{
  "n_experts": 80,
  "d_shared_expert": 0,
  "moe_layers": [3, 4, 5, 6, 7, 8, 9, 10],
  "router_score": "softmax",
  "balance_bias": false,
  "init_std_router": 0.0293,
  "lr_router": 0.00113,
  "vocab_size": 32768,
  "optimizer": "adamw",
  "beta2": 0.99,
  "grad_clip": 1.0,
  "seq_len": 512
}
Below are experts of layer 7 (counted from 0) of a mixture-of-experts language model. Rows are named router (the router's row for the expert), gate (a neuron's input weights, with its number), up (a neuron's input weights, with its number), down (a neuron's output weights, with its number) and show model dimensions 0-191. Each number is 128 + 32 x the weight over its row's rms, rounded and kept within 0 to 255.
After each expert's rows: a language model's description of what the expert responds to; "comes before" lists some tokens at least twice as common just after its tokens as in all text. This comes from a sample of Wikipedia text that the model never trained on. Tokens count by the router's weight.

# expert 55
router [133 142 134 149 139 123 119 149  81 105 137 106 138 187  80 136 152 136  64 110  97 122  68 186 136 123 166 148 103  77  77 164 129 112 114 104 102  58 111 126 127 171 186  75 172 217 110 147  87  71 111 138 112 148 174 147 130 167 162  80  95  88 187  93 111 150  68 134 116 110 130 150 136 151 168  96 128  59 105 145 160  73 109 161 102 134  89 145  83 154 154 111 156 130 133 107 129 129 141 119 165 116  74 101 151 119 117  99 143  80 133 174 112 185 146 145 100 115 126 104  89 129 105 136 166 144  69 113 158 179 133 116 141 152 103 199 136 143 119 107 121 141 137  59 170  99 139 124  33 124 177 118 118 100  69 128 151  99 142 138  87 145 137 117  73 155 114 143  99 173 122 144 174 150 166 178 105 154  94 118 135  99 153 150 114  77 166 164  76 138 105 119]
gate1 [115 191 115 136 227 123 150 165  88 136 113 130 118 133 138 134 142 190 133 127  93 132 114 121 113 102 101 183  82 130 120 154 129 156 100 146  92 147  94 129 119  96 160 116 173 132 156 141  94 111 156  99 103 105 149 150 178 108 128  64 123 131  95 146  94 147 125 153  76 136  74 149  82 125 153 133 170  61 148 185 103 117 123 134 145 169 185 115 122 101  98  76  86 110 128 155  97  87 188 127 122  89 151 201 136 136 108 100  56  70 142 139 146 148 174 180 137 116 103 117  84  72 115 116  79  91 108 184 108 161  98 123 159 114 141 133  94  58  64  90 142 131  95 158 122  53 151 129 142 148 143 181 130  97  99 157 130 142 115  83 179 139  84 121 111 164 139 126 127 150  89 123 121 118  86 158 147 131 148  41 173 123 121  91  69 152 146 116 122 115  63 118]
up1 [115 187 138 133 167 117 104  81 137 108 136 163  90 133 118 103 123 131 115 133  97 127 137 111  49  98  86 145 117  92 130 167  62 177 123 164 104  81 152 139 113  75 192 155  72 121 147 135 138 107 110  16 124 104 116 111 100  78 106 134 146 140 101 165 173 137 142 165 125 183  64 116 124 127 145 129 155 130 135 122 110 121 183  82 113 171 141 134 120 152 146 108  99  75 180 141 124 113 119 121 146 140 129 154  62  78 147 135 100 126 164 153 167 139 145 131 168 101  64 175 103 101 165 167 155 170 193 123 124 140 126 143 105 118 181 146 104 139 129 165 126 166  89 141 106 114  69 201 117 140 140 138 134 122  95 145 124 173 160 164  64 123  82 136  99  61 108 115 107 135  89 128 116 120 144 108  60  87 114  36  92 121 130  49 131 112  81 116 132 116 140 112]
down1 [139 122 117 140 120 197 112 162 175 157  68  81  70 109 144 120 124 132 114 188 140  83 108 179  95 132 149 141 100 142 131  93 126 140 144 177 125  95 150 101 143 114 146 114 171 128 128 144  82 166 170 120 164  98 144 176  57 131 140 122 158 136 122 112 222 109 108 143 120 129 139  65 149 173 176 144 114 191 130 146 127 169 124 183 114 187 160 166 167 182 104  99  97  89  64 186 156 169 168 133  81 144 132 144 110 159 154 179 100 108  77 144 172  89 140 143 125 150 128 126 144 156  75 128 160 103  98  73  77 143  82 180 144 101 143  90 102 108 151 114 120  99 108 126  96 173 150 108 137  82 148 135 181 103  77 159 137 127 131 120 113  94  87 146 156 124 173 193 141 192 137 107 144 131 146 189 167 140  71 179 126 155 124 154  78 143 154 161 124 129 137 130]
What it handles: Table cell pipes. Pipe separators closing or joining wiki table cells, often fused with the preceding character or empty cells: |, ) |, |  |, % |.
comes before: "\n", "\n\n", " MP", " ·", " Mount", " Green"

# expert 42
router [ 80 130 134 119 113 134 133 140 153 122 165  63 174  93 102 114 151  95  65 133 103 196 121 147 165 127 121 149 113 162 120 111 195 162 116 121 140 112 139 121  91 115 137 111  93 119 103  92 174 128 147 118 104 114 137 115 167  73  20 157 101 125 115 217  64 151 133 111 123 113 145  92  72 139 126 166 150 156 155  75  72 102  48 114  85 133 156 135 155 160 138  77 110 102 131 118 137 159 114 114 150 151 124 131 105 106 129  61 124 108  78 114 146 142 136 191 129 121 108 154 130  56 111 174 140 137  93 151 168 142 173 176 172 121 155 153 158  89 157 125  95  72 136  89 165 112 145  93 121  91  50 142  98 104 119 143  65 159 174 158 167 141 116 137  95 117 130 121  61 100 150 160 131 107 110 122  88 134 143  76 161 169 152 145 114  81  66 123 120 133 114  95]
gate5 [120  98 178 178 134 132 144 232 104  91 117 129 119 131 146  90 110 120 149 131 112  86 104 149  95 133 143 129  79 105  98 126 179 146 120 110 102 135 132 164 103 122 104 107 155 125 121 134 116 169 127 136  89 130 115 128 124  80 105 179 182 139 157 133 101 124 150  69  83 132 134 132 143 201  50  61 112 132 157  92 187 104  95 138 145 144 125 103 171  74 122  71 112 172 123 122 154 166 149 143 124 105 124 122  50 154 114 111 141 121 208 112 150 117 131 114 117 109  99 198 130 108  71 128  76 164 198 112 104  87 164 117 157 137 155  89 143 117 162 121 139 161 111 113  60 113 153  32  90 116  88 182  79  99 124 139 184 158  77 135 115 125 125 116 128  96 120 167  89 144 180 192 135 129 139  92 128 151 119  95  48 140 118 139 139  71 118 132 120 132 117 112]
up5 [133 131 102 132  79 146 130 118 132 167 140 133 134  99 179 241  91 158  96 162 142  94 175 134  92 134  68 147 106 177 147  84 156 141 172 166 136 131  86 101 165  94 150 114 188  69 203 103 113 169 119 148 154 137 128 158 141 145 124  97 100 127 127 172 192 189 149 122 113  74 113 105 145 121 116 132 124 133  63 109  82 150  65 129 186 157 123 104 112 150 101 132 204 145 110 152 162 114  94 144  82 113 114 116  80 115 115 102 146 105 115 134 103  96 101 148  82 118  83 168 104 140 124 104 165 155 117 189  80 166 228 149  84  93 133 115 136 100 116 173 114 106 109 130 115 102  86 105 203 162  94 130 148 102 139 105 133 114 174 100 141 121 122 145 137 186 101  88 149 140 136 122 132 132 108  87 130 161  84 108 171  86 113  72  85 130  82 140 117 137 142 137]
down5 [ 96  88 188  98 180 153  86 147 141 151  96 117  78 169 143  73 143 130 118 131  58 166  90 128 126 127 116 108 170 116  57 148 155 138 165 130 165 120 107 143 117 108 143 141 124 131  62 101 166 109 129 171 110 139  65  76 117 140 105 122 157 109  81 160  65 143 102 137 161 147 169  93 137 127 175 161 100 118  65 165 132 118 129  39 107 166 164 137 147 150 174 133 140 114 112 144 167 109 149 165 182 107 138 109  97 113 180  63 140  73 100 131 155  93 133 120 155 152  97 155 159 112 116 170 121 101 141 101 176  84 116 161 144 102  94 142  80 135 120  79 143  79 120  95 151 178  89 104 107  71 113 115 118 110 125 149 175 120 143 147 144  72 128 126  97 125 181 183 109 162  71 126 118 195 140 122 149 170 119 167 178 158  84 148 137 108  80 119 108 127  62 179]
What it handles: Census and election tables. Markup and values in demographic and election results text: percent cells, km^{2} areas, Candidate | Votes headers, and phrases like "of any race."
comes before: "0", " | ", "2", "% | ", "1", " |  |  | "

# expert 15
router [131 144 128 134  82 145 135 120  75 122  58 135 139  98  85 118 141 157  75 145 154 131 138 138 105  99 152 164 104  97 121 118 180  95 166 150 167 101 153  66 135 179  68  58 148 127  86 175 160  77  85  88 100 185 116 123  92 161 157  69 190 101 157 184 196 107 136 144 153 108 132 100 117  75 163 142 100 166 117 102 153 148 117 116 104 118 137 100 176  96 107 143 111  81 153 165  99  81 130  67 111 120 104 141 120 143 135  89 104 194 139 205 121 171 171 192 112 112 113  86 142 128 147 133 104 133  92 161  92 161 114 124 158 101 148 100 143 191 200 115 119  97 163 184 131 172  69 154 161 104 131 189 111 111 113 123 127 125 111 147 104 178 170 130 149  74 151 107 154 171 171 159 165 114 107 124 129 141  94 152 133 141 135 133 140 135 137  85 170 154 164 103]
gate1 [222 137 170 136 122  80 156 147 116 160 143 124  89 112 151 158 135 112 149 117 152 112  78 125 120  71 168 172  15 112 145 107 136 147 161  70 117 153 169 127  90  88 138 106  93 165 124 118 126 100 119 157 167 102 123  83 139 195  94 145  94  77  88 137 146 104 152 124 108 187 106 117  98 133  80  93 142 108 166 136  98 125 181 118 115 145 152  90 180 108  94 148  91 204 166 129  79 121 160 162 140 115 144 105 125 181 114 142 111  83 148 115 107  95 123 125 101 154 109  92 115 184 181 127 139 183 127 160  98 164 100 154 158 126 155  83 166 103 168  71 122 178 124 187 135 149  98 119 105 132 186 124  78 148 130 122  86  79 159 164 141  84 144 129 144  66 115 143 124  88  97 137  96 180  90 106 149  96 178 141 155 127 160 145 158 146 151 150 135  97 179 102]
up1 [ 66 167 110 150 143 190  88 106 146 106  94 111 171 138 107 120  75 103  59 145 120 120 135 139 164 146 131 132 144 136 143 150 134 126 129 134 115  70 129 145 217 113  66 100 171 100 175 105  98  94 116  86 150 134  92 141 130 122  91 114  98 137 155 107 106 149 125 154 114 126 176 149 130  96 194 129 133  92  85 200 160 122 118 145 150 137  97 141  75 136 155 134 138 121 102  93 113 119  90  93 107 148 111 115 131 175 154 146 161 107 199 135 100 156 146 122 150 144 167 112  72  56 119 124 110  86  53 163 115 178 115 106 144 160  80  87  75 176 158 160  56 127 142 151 114  84  76 158 176 129  27 110 158 153  76 120 123 174 134 146 123 194 128 124 129 116  98 107  92 168 132 155 128 177 128 115  95 139 115  82 115 138 139 172 123  55 160 123 103 140  90 108]
down1 [146 180 168 173 134 111 155 125  96  94 114  91 123 140 121  94 114 125 129 172  99  79 115 121 102 129 128 119  56 166 136 141  88 107  63 127 119 173 140 101  99 134 127 137 164 135 104  99 157 140 167 126 152 126 113  97  82 170 141 153 144 136 143 198 137 109 184 123 137 139 182 136 143 108 120 118 132 120 157 158 168 145 191 188 138 147 161 102 100  50 129  91 124  84 165 169 129 139  75 126 147 117 115 164  68  80 171  90  81  97 121 140 169 109 150 153 170  92 134  46 132 162 165 136 147 132 157 129 109 138 103 190 138  99 165 170 170 128 149  96 133 113 178  78  96 154 172 153 164 143 146 172 131 137 110  94  97 136  89 135 168 144 131 156 145 128  85 149 184 158 170 121 116 130 137 192 123  92  52 216 143 156 102 162 180 150  94 139 212 150 125 130]
What it handles: Infobox line breaks. Line breaks, = signs and "(born" in biography infoboxes, medal tables, taxoboxes and title headers, e.g. "- Sport: Rowing", "= Vic Johnson =".
comes before: "\n\n", "- ", "\n", "1", "| ", "="

# expert 45
router [170 169 152  93  83 129 144 136  73 167 119 116 157 147  99 163  80 156 117 115 122 117  71 135 167 155  99 118  80 112 102 178  82 119 171  95 100 155 170 174 106  82 168 143  84  82 131 109 176 137 132 119  93 142 134  73 150 163 131 113  87  57 145  93 139 118  99 174 122 106 117 178 111 148 114 102 101  68 157 135 121  89 155  78 126  42 154 101 115 134  82 160 104 181 145 138  94  58 152 145 120 139 170 160 163 113 164 156 101 113 144 159 121 109 126 185 152  66 134 153 151 146 154  76 191 157 133 137  75 159 139 135 170 144 125 132 191 192 150 108 145  76 113 168 152 159 133 142 142 101 179  88  71  83 119  96  73 116 153 122 115 118 136 152 166 128 115 140  75  69 127 156 122 160  86  51  94 134 127 118 132  76 127 125 138 153 119 123 114 109 121 108]
gate1 [136 135 117 113 159  88  84 105 162 147 182 110 120 131 155 136 121 122  90 136  92  98 120  64 115 123 131 135 138 138 151 105  47 135 113 126 114 139 114 134 168 137 171 101 135  96 179 150 117 104 152 101 110 131 124 108 194 113  88  93 179 107 121 154  92 127 123  94 127 131 175 125 118 173 115 170 148 110 200 119 140 113 146 121 196 109 143 114 123 154  78 159 126 118 152 177 131 147 117 138 137 186 150 132  95  69 146 178 154 122 117  96  97 155  75 135  95 136 153 138  91 140 126 119 149 159 120 137 148 121 140 123 168 138  87  83 181  95 121 121 152 166 107 138 116 198 161 126 184 115 165  87  85  95 119  69 158 158 202 130 141 127  94 152 160 163 121 179  83  92   0 105 136 107 194  75 161 129 131 136 124 163 131  83 108 206 113 107 176 137 117 155]
up1 [110  90 125 129 122 104  69 115 132 118 134 119  56 116 195 104 152 121 110 113 119 124 168 106 134 100  91  99 138 146 157 130 164 132 153 182 136 107 161 115 133 147  76 128 125 118 152 125 118 150  96  99 225 126 171 216 100 101 150 184 156 181 142  76 136 200 170 156  93 121 153  84 149 106 116 152 120 150 105 133 163 144 119 137 145 203  89 170 139 129  93 124 172  84 120 104 129 167 146 105 146  79 111 117 123 130 103 132 121 153 185 130 138 190 133 100 123 120 113 106 117 174 131 153  72  81  90 144 131 112  93 145 122  98 172 130  68 124  81 146 147  77 130 116 168  71  58 129 108 158  97 137 133 135 164  50 175  89 100 116 104 108 130  54 120  77 148 143 140 173 158 122 129 130 136 184 174 135 149 149 101 104 124  81 139  71 156 107 143 140 199 165]
down1 [117 143 164 161 116 105 121 127 165 151 126  95  82  95 168 158 163 176 152 138 121 107 146 109 114 138 133 146 170 137 154 132 117 126  81  97 124 121 128 127 168 192 124 159 190 127 105  88 131  94  77 177 131 192 114  97 163 141 131  89 145 135  85 149  59 205 151  59 116 149 105 148 109 130 144 197 131 141 115 129 112  87  95 144 177 144 131 141  81  66 112  96 146 109 117 167 106 137 145 126 117 158 154 191 154 102  91 163 174 125 145 132 186 153 123 112 160 140 132  97 116 128 140  99 136 147 110 142 152 105 115 193 170 120 106  91 137  76 127 126 183 130 113 110 101 180  89 131 109 125  91 100  99  92 157 142 165 123 155 164  81 107 102 165 146  71  94 191  91  82  21 110 140  71 170 130 177 115 130 125  84 124 100 181 173 140 143 148 140 137 113 213]
What it handles: Sentence-ending periods. Sentence-final periods, often fused with word endings such as ing., ation., es., ".", plus paragraph breaks after sentences.
comes before: "\n\n", " The", " He", " In ", " This", "\""

# expert 57
router [120 135 120 154 159 112 161 164 123 142 148 162  47 203 102 107  99 163 101 119 159 117 139 102  88 108 201 154 180 101 108 117 156 102  90 161  87 138 153 107  76 173 100 112  97 166 108 118 157  75  80  46 100 137 184 139 108 104 137 122 164  81  75 198 153 112 118 122 159 139 132 164  77  93 110 147 106  97  99 172 152 159 156 121  89  96 116  99 126 196 138  78 111  53 132 127 104  86 114  59  78  96 183 134 130 154 132 161 113 103 133 109  95 111 162 183 110  92 117  99 165 126 151  90 135 108 129 118 182 115 124 159 134 105 145 143  83 149 151 110 107 160 163 164 130 161 121 102 128 147 157 149 149 137  92 166  85 125 106 178  86  95 116  95 136 108 150  96 134 195  91 137 125  96  76  93 132 169 112 141 112  81 102 130 154 124 150  63 144 139 184 107]
gate2 [100 137  93 130  76 102 105 133 166 109 204 166  86 167 128 194 125 140 113 140 194 107 168 119 140 109 102 112 116 175 113 113 114 125 101 138 104 166  90 177  87  86  94 124  86 100  88 146 161 138 144 121 106 115 170 129  78  70 147 118 110 129 164 118 129 153  32 119 122 114 193 112 147 107 182 125 136 124  96 164 117 116 132 169 148 152  94 158 138 113  95  97 114  92 102 133 173  91 161  79  95 111 154 162 173 148 111 155 100 201 121 151 161 149 101 141 160 162  97  94  88  77  84 134 104 180 153 165 155 179  19  78 129 135 130  83 120 122 121 169 121  89 176 136 112 107 119 145 140 145 110 112 113  93 108 141 178 138 170 146 119 131  85 226 112 133  95 102 150 146 136 121 121 200 127 153 103 143 127 127 143 134 120  96 197 166 122  96 127  89 122 130]
up2 [116  87 157 136 132 131 123 132 100 132  68 111 151 131 115 116 158  85 179 125  94 116 154  55 167 144 147 179 164 167  96  60 171 166 109 167 138 109 131 148 168 159 124 177 103 141 149  47  69 127  91 150 131 162  82 126  86 181 132 126 162  77  67 133 151 102  77 131 172 101  98 163 102 139 129 154 118  99 100  83  98 158 176 102  73  94 117 152 146 133  65 142  74 103 141 228 111  95 147 146 126 214 127 137  84 164 133 124 126 124 139 186 122 207  97  76 137 115 153  82 184 159  96 143 136 122 157 131 114 142 115 135 105 105  85 206 139 184 114 115 115 135 108 140 130 153 128 176 108 151 118 102 137 110 141 130 139 116  99  90 183 123 129 141 147 172 161 140 116 110 157 126 136 108 135  74 160 100 139 110 117 159 143 142 101 167 154  82 127 156 123  76]
down2 [ 77 151 100 147 182 184 109 143 153 124 109 130 163 124 105  95 140  84 194 149 183 132 155  50 138 131 146  76  70 130 116 186 147 134 134  79 151 134  96 156  94 111  91 127 134 112 161  89  97  69 138 182 139 184 115 124 173 181 111 116 172 151 110 160 158 184 135 186 129  97 118  91  79  69 113 117  90 148  97 149 134 104 146  98 149 151  98 102 156 142 131 119 126 114 138 106 136 160 137 134 130 144 152 179 182  57 144  67 155  95 158 209 154 110 133 145 138 140 130 120 209 116 124 157 121  94 100 117  85 138  90 138 197 124 126 191 191  97 154  80 150 152 121 171 145 107 173 139 116 152 118 101  73 171 141 122 121 107  94  91 128 160 149 175 144 121 194 139 118 117 130 136 126 123 155  92 176 131  93 179  80 111 150  92 167 106  98 156 128 129 156 129]
What it handles: Taxonomic name endings. Latin taxon-name pieces and suffixes in taxoboxes and species lists, e.g. -idae, -ensis, -oides, "- Species: C.", plus date and number fragments.
comes before: "\n", ")", ", ", " |", "\n\n", " | — |"

# expert 0
router [101 117 106 163 108 148 123 126 146  74 171 127 114 135 145 144 133 179 150 158 155 144 108 124 141 102 200 130 155 165  93 137 108  77 116 139 189 170 166 135 139 126 114 158 171 126 119 168 182 116 115 144 141 103 158  92 153  80 129 134  99 134 115 136 128  64 100 118  86 140 164 173 160 173 160 131 129 125 116 137  87 137  74 130 128 125 162 207  75  72 194 123 128 102  83 153 146 121 143 134 152 182  69  62 120 106 112  96 106 119 204 121 117 170 106 130 118 105 187  81 130 137 108 118  89 145  90 123 149 174  50 103 149  99 129 140 129 135  55 177 162 107 126 160 130  95 179 101 171  84 119 143 111 104  99 136 120 150  86 101 123  90 136  89 139 159 113 112 158 176 119 135 131 144 220 162 120  65 101 161 153  78 130 167 116 149  60  93 106 137  88  80]
gate1 [206 227  73  65 124 115  99 140  96 137 121 114  88 145 112 107 144  98 160 220 134 159 175 180 157 102 114 132 137 133 180 120 127 119 136 158 193 130  76 183 110  67 144 114  96 187 120 107 165 157 110 145 101  84  92 131  97 135  73 147 106 128 104 147  99  78 105  79  83 146  72 123 119 127 114 160 119 140 131 127  74 147  89 139 112 158 111 167  61 125 155  91 145  87 105 159  88 114 103 134 138 104 128 148 177 118 134 133 138  97  95 140  96  70 121 122 144 157 114  81  86 109 145 195 114  71 139 139  87 172 149 161 105 124 122 141 130 153 130 168 108 117 199 200 103 100 134 144 112 104 137 130 137 189 150  63 122  93 134 136 152 144  70 174 154  78 119 135 100 132 156 124  94 106 144  98 156 133 144  90 143 143  80 129 117 124 197 145 146 109 121 133]
up1 [164 173  79  82 111 172  60 114 147  72 158  69 108 109 101  60 130 150 109 103  77 132 114 137 120  99 112  78 108  87 114 122 131 110 132 137 219 120 105 172  86 131 206  77 128 127  94 121 161 137 131 103  84  76  89 123 142 126  99 174 117  91 109 105  99 111 123 116  99 154 108 144 147 105 140 133 150 122 159 140 108 137 103 150 140 142 155 162  66  28 181  87 136 106 100 128 160 136 122 167 131  96 130 108 193 103 145 123 134  96 123 178 108  88 128 149 118  99 102 111  94 180 104 117 101 117  52 130 131 130 103 133  75 136 132 138 136 147 106 187 104  72 213 178 110  95 135 143 109  90 125 180 137 201 125 139 118 113 127 109 131 119  70 143 136  85 162 153 122 115 180 113 105 133 163 167 138  88 160 127 209 152 114 157 123 131 150 153 157 175 131 133]
down1 [185 163 151 102  75 112  94  84 154 123  92 127 122 143 150 164 138 204 112 141  94 102 153 144 160 141 143 155 152 142 143 140 103 144 132 145 156 121 132 165 149  93 139  93  48 107 162 202 134  57 102 126 152 159 105 113 156 106  82 190  86 101 152 104 171 130 110  99 161 143  80 158 124 135 119  51 201 160 116 111 148 157 116 184 143 191 112 192 175  67 114 111 173 174 133 138 160 116 133 110 116 181 130 181 166 130  99 156 138 155 158 112 121  86 112 145 141 128 136 178  95 141 125 186 132 130 117 109 117 184 100 104 111 128 163  96 103 151 152 126 144 137 175 155 125 133 143 122 108 172 194 134 103 190 124 103 133 120 135 107  95  75 177 111 187 148 115 127 168 131 109 189 108 183 143 162 181 115 162  94  83 172 116 141 105 151 116 193 118 134 139 168]
What it handles: Sports standings numbers. Numbers, pipes and line breaks inside sports league tables and results, such as goals-for/against columns like 12, 8, 59.
comes before: "| ", " | ", "0", " |", "; ", "\n"

# expert 10
router [ 93 113 192  94 106 117  94  94  73 132 127 127 179 164  87 107 142 100  92 129 101 168  85 148 177 131 115  66  71 119  99 148 144 148 171 108 129  61 172  95 101 125 186 139 119 191 127 112 146 128 107 143 155 136 133 153 121 143 156  93 108 116 183  78 128 125  91 161 175  62 105 152 170  95  66 120 155  94 157 119 176 147 123 102  88 129 141 141 151 131 123 178  97 114 138  68 145  99 148 137 133 139  96 151 182 126 177 108  95 103 172 135  50 191 120 101 135 117 153 138 138 135 124 116 106 135  78 181 140 186 119  90 125 140 125 145 125 184 147 111  94 132 162  59 173  45 167 133  51 112 118 125 115 102 151 149 131 158 156 103 166 149 125 135  94 126 111 162 134 180 155 147 161 156 117 166  78  72  95  91 125  99 149 172 154 120 106 154 151 175  90 118]
gate10 [128 123 114  93 137 133  76 170  89 161 228  88 141 158 139 129 158 124 149  75 119 128  77 155 120 125  56 114 117 171 181 136 124 171 132 144 220 124 140 121  81  97 161 173 158 118 143 136 136  83 146 131 100 168 123 178 100 133 152 132 120 147 100 106 110 150 142 136 145 168 115  38 171  36 113 136 121 134 152  98 137 150 105 177 204 159  97 112 100 126 142 140 180  88 142 105 177 107 127 101 106  95 125 194 154 158  96 139 154  87  84 162 107  84  76 126 182 135  94  43 152 100 123 134 145 129 150 122 148 135 159 183  79 128 138  96 151 154  71  99 107 114  86 133 141 129 127 145 112 139 129 137 120 121 148  87 134 134 134 124 129 108 129 139 142 159 146  59 106 132 145 119 160 126 141 125  82 168  65 128 138 120  96 182 113  77  82  79 139  69 133 110]
up10 [ 94 109 143 107  95 105 121 121 127 146  98 127 127 143 141 135 178 112 158 149 141 110  92  94  73 134 101  79 137 138 158 123 111 130 142  75 119 132  72 153 115  93 120 166 120  95 114  88 128 162  86 155 126 117  97 153 164  51 112 155 181 122 144 126 182 175 162 168  67 162 169 136 145 117  17 122  67 104  27 153  96 136 178 135 116 101 157 129 153 128 133 154 122 124 142 135 111 188 156  72 123  81 169 181 130 143 169 100 100 116  93 125 153 103  97 180 130  98 108 127 114 153 130 120 128  19 175 143 129 112 105 149 117 204 175 103  94 130 167  75 122 172 102 113  98 156 113 166 146 108 114 113 155  78 149  83 106 162 120 109 157 110  89 144  72 190 135 147 161  90 156 139 143 118 142 127 129 102 123 153 123 165 183 142 163 156 127 139 182 119 124 100]
down10 [ 88  79 121 169 136  74 113 139 167 117 128 122  83 123  92  99 157 149 150 128  95 135 147  90 112  95 149  59 136 124  85 145 105 139 105 110 171 143 213  89 162  88 103 186 165  69 113 171 112 116  60  97 151 172 125 146 102 141 118 119 112 123 125 136 111 112  98 163  93 135 134 111 103 118  89  72  59 137 127  94 116 153  93 108  79 115 117 175 116  71 136 143 153 133 133 163 150 108 120 138 108 132 176 129 120 134  84 147 141 210  78 121 179 151 126 133 195 125 150 120 136 151 141 190 127 120  91 105 140 110  96 120 118  69 141 113 113  84 121 185  86 155 116 113 125 122 132 111 112 112 177 155 135  92 178  47 122  75 149 160  87 118 138  87 156 102  86  57 114 163 115  21 129 160 118 108 142 161 110 117 130  81 105 139 136 115 123 154 159 210 150 105]
What it handles: Wiki section headings. Closing and opening == and === markers of Wikipedia section headings (Seeds, See also, Career), plus table pipes and sentence-ending punctuation.
comes before: "\n", "\n\n", "2", " Green", " The", "==="

# expert 5
router [150 186 114  83 162 103 117 136  92 147  91 145 112  73 133 113 104  94 133 149 104 105  91 171 147 148 157 113 174 160 157 144 122 106 112  73 123  88  91 116 112 164 166  87 178 149 149 106 130 114 170 107 142 101 160 136 214 112 142  43 115  74 134 122  99  70 137 139  96 164 147 101 135 105  93 158  84 125 129 102 173 159 119 161 147 170 130 150  94 128 143 117 134 164 101  89 176 117 161 174  97 164  82 104 172 164  93 148 153 114 132 200 102 106 176 143 145 135 175 133  81 125 117 116 162 160  99 108  74 120 154 179  77 160 125 103 156 141  89 122  87 122 124 117 176  82 154  87  87 137 152  91 154 174  71 167 161 138 114 205 163 180 117 165 131 153 127 160 137 121 112 148 122 117  89  82  98  88  45 126  95  90  75 122 109 112 116 138  80 133  96  83]
gate1 [119 110 194 110  48  83 152 114 107 172 120 139 118 118 136 163 125 141 136  95 164 150 156 155 138 101 133 144 116 112 122 152 183 136 190 114 141 101 160 101 182 153  93  95 184 169 117 145 112  93 133 184 158 171 137 151 135 119 163  76 125 103 170 147 112 102 134 125 108  87 164 135  50  52 156 101 116  66 145 113 147 144 104 132 159 128 132 137 176  41 110  81  88 115 177 173 105 101 113 110 141 161 128 164  88 137 115 191  88 182 172 119 155  80 150 166 128 101 142 151 131 177 120 132 114 108 124 100 132 105 191 141 108 109  75 114 196 114 130 138 144 136 126 166 147  88 161 120 117 180 139  79 149 140 178 118 123 148  59 161 100 114 106  91 164  99 174 153 144 136  67  78  99  98 191  94 136 111 114 121  80 161 123 104  98  98 132 124 147 180 126  86]
up1 [ 96 160 110 138 126 206  82 139 145 135  79 132 160 143 106 102 138 182 137 147 106 123 108 113 139 143 124 109 146 174 103  78 128 119 130 158 125 150  55 125 105 133 175 125  89  71  86 130 166 158 121 117 100  80 163  74 143 120  91 156 152 170 104 158 117 142 137 121 132 172  98 131 202 116 120 114 152 148 108  80 125 124 124 168 133 123 130  70  92 107  63  99 184  94  86 112 169 148 108 143 188 135 128  72 131 149 131  54 196 125 115 159  94 157 117  72 103 157 118 116 139 106 140  92 137 151  98 138 147 209  88 138 138 158 158 166  98 127 149 123 119 109  57  72  99 170  53 154 168  90  82 119 141 101  96 123 189  91 148 115 162 134 116 124 119 171  65  83 120 121 141 153 150 143 143 231 117 109 138 107 144  89 137 165 112 112 156 129 131 117 100 184]
down1 [168  91 182 161 146 168 167  95 138 128 101 163 162 117 133 150 128  89 152 139 174  95 136 105  79 124 147 125 113 142 139 160 140 144 123 119 109  98 127 130 171 109 178 123  81  95 105 161 135 114 125 162 128 176 141  47 157 149 173  59  84 131 126 142 101 154 164 142 114 155  93 148 183  60 169 133  87  70  87 125 153 144 124 154 146 167 110  98 138 152 118  79 130 109 141 113 111 130  38 130  93 160  79 179 120  97 155 128 117 131  88 133 113 149 123  89 131 124 156 120 201 135 106 133 175 147 143 153 184 118 163 123  80 121 171 137 127  74  76 153 161 178 130 107 135 136 172 155 101  52 142 175 102 104  86  63  96 168 103  95 137 133 107 132 145 147 226  96  72  98 168 147 149 128 132 111 123 104 186 130  87 163 111 153 136 159 127 152 142 159 109 202]
What it handles: Sports scores, quantifiers. Numbers and pipe cells in sports result tables, like losing scores in W 20–19, plus quantifying words such as many, several, these, other.
comes before: "–", ", ", " | ", " |", "; ", "| "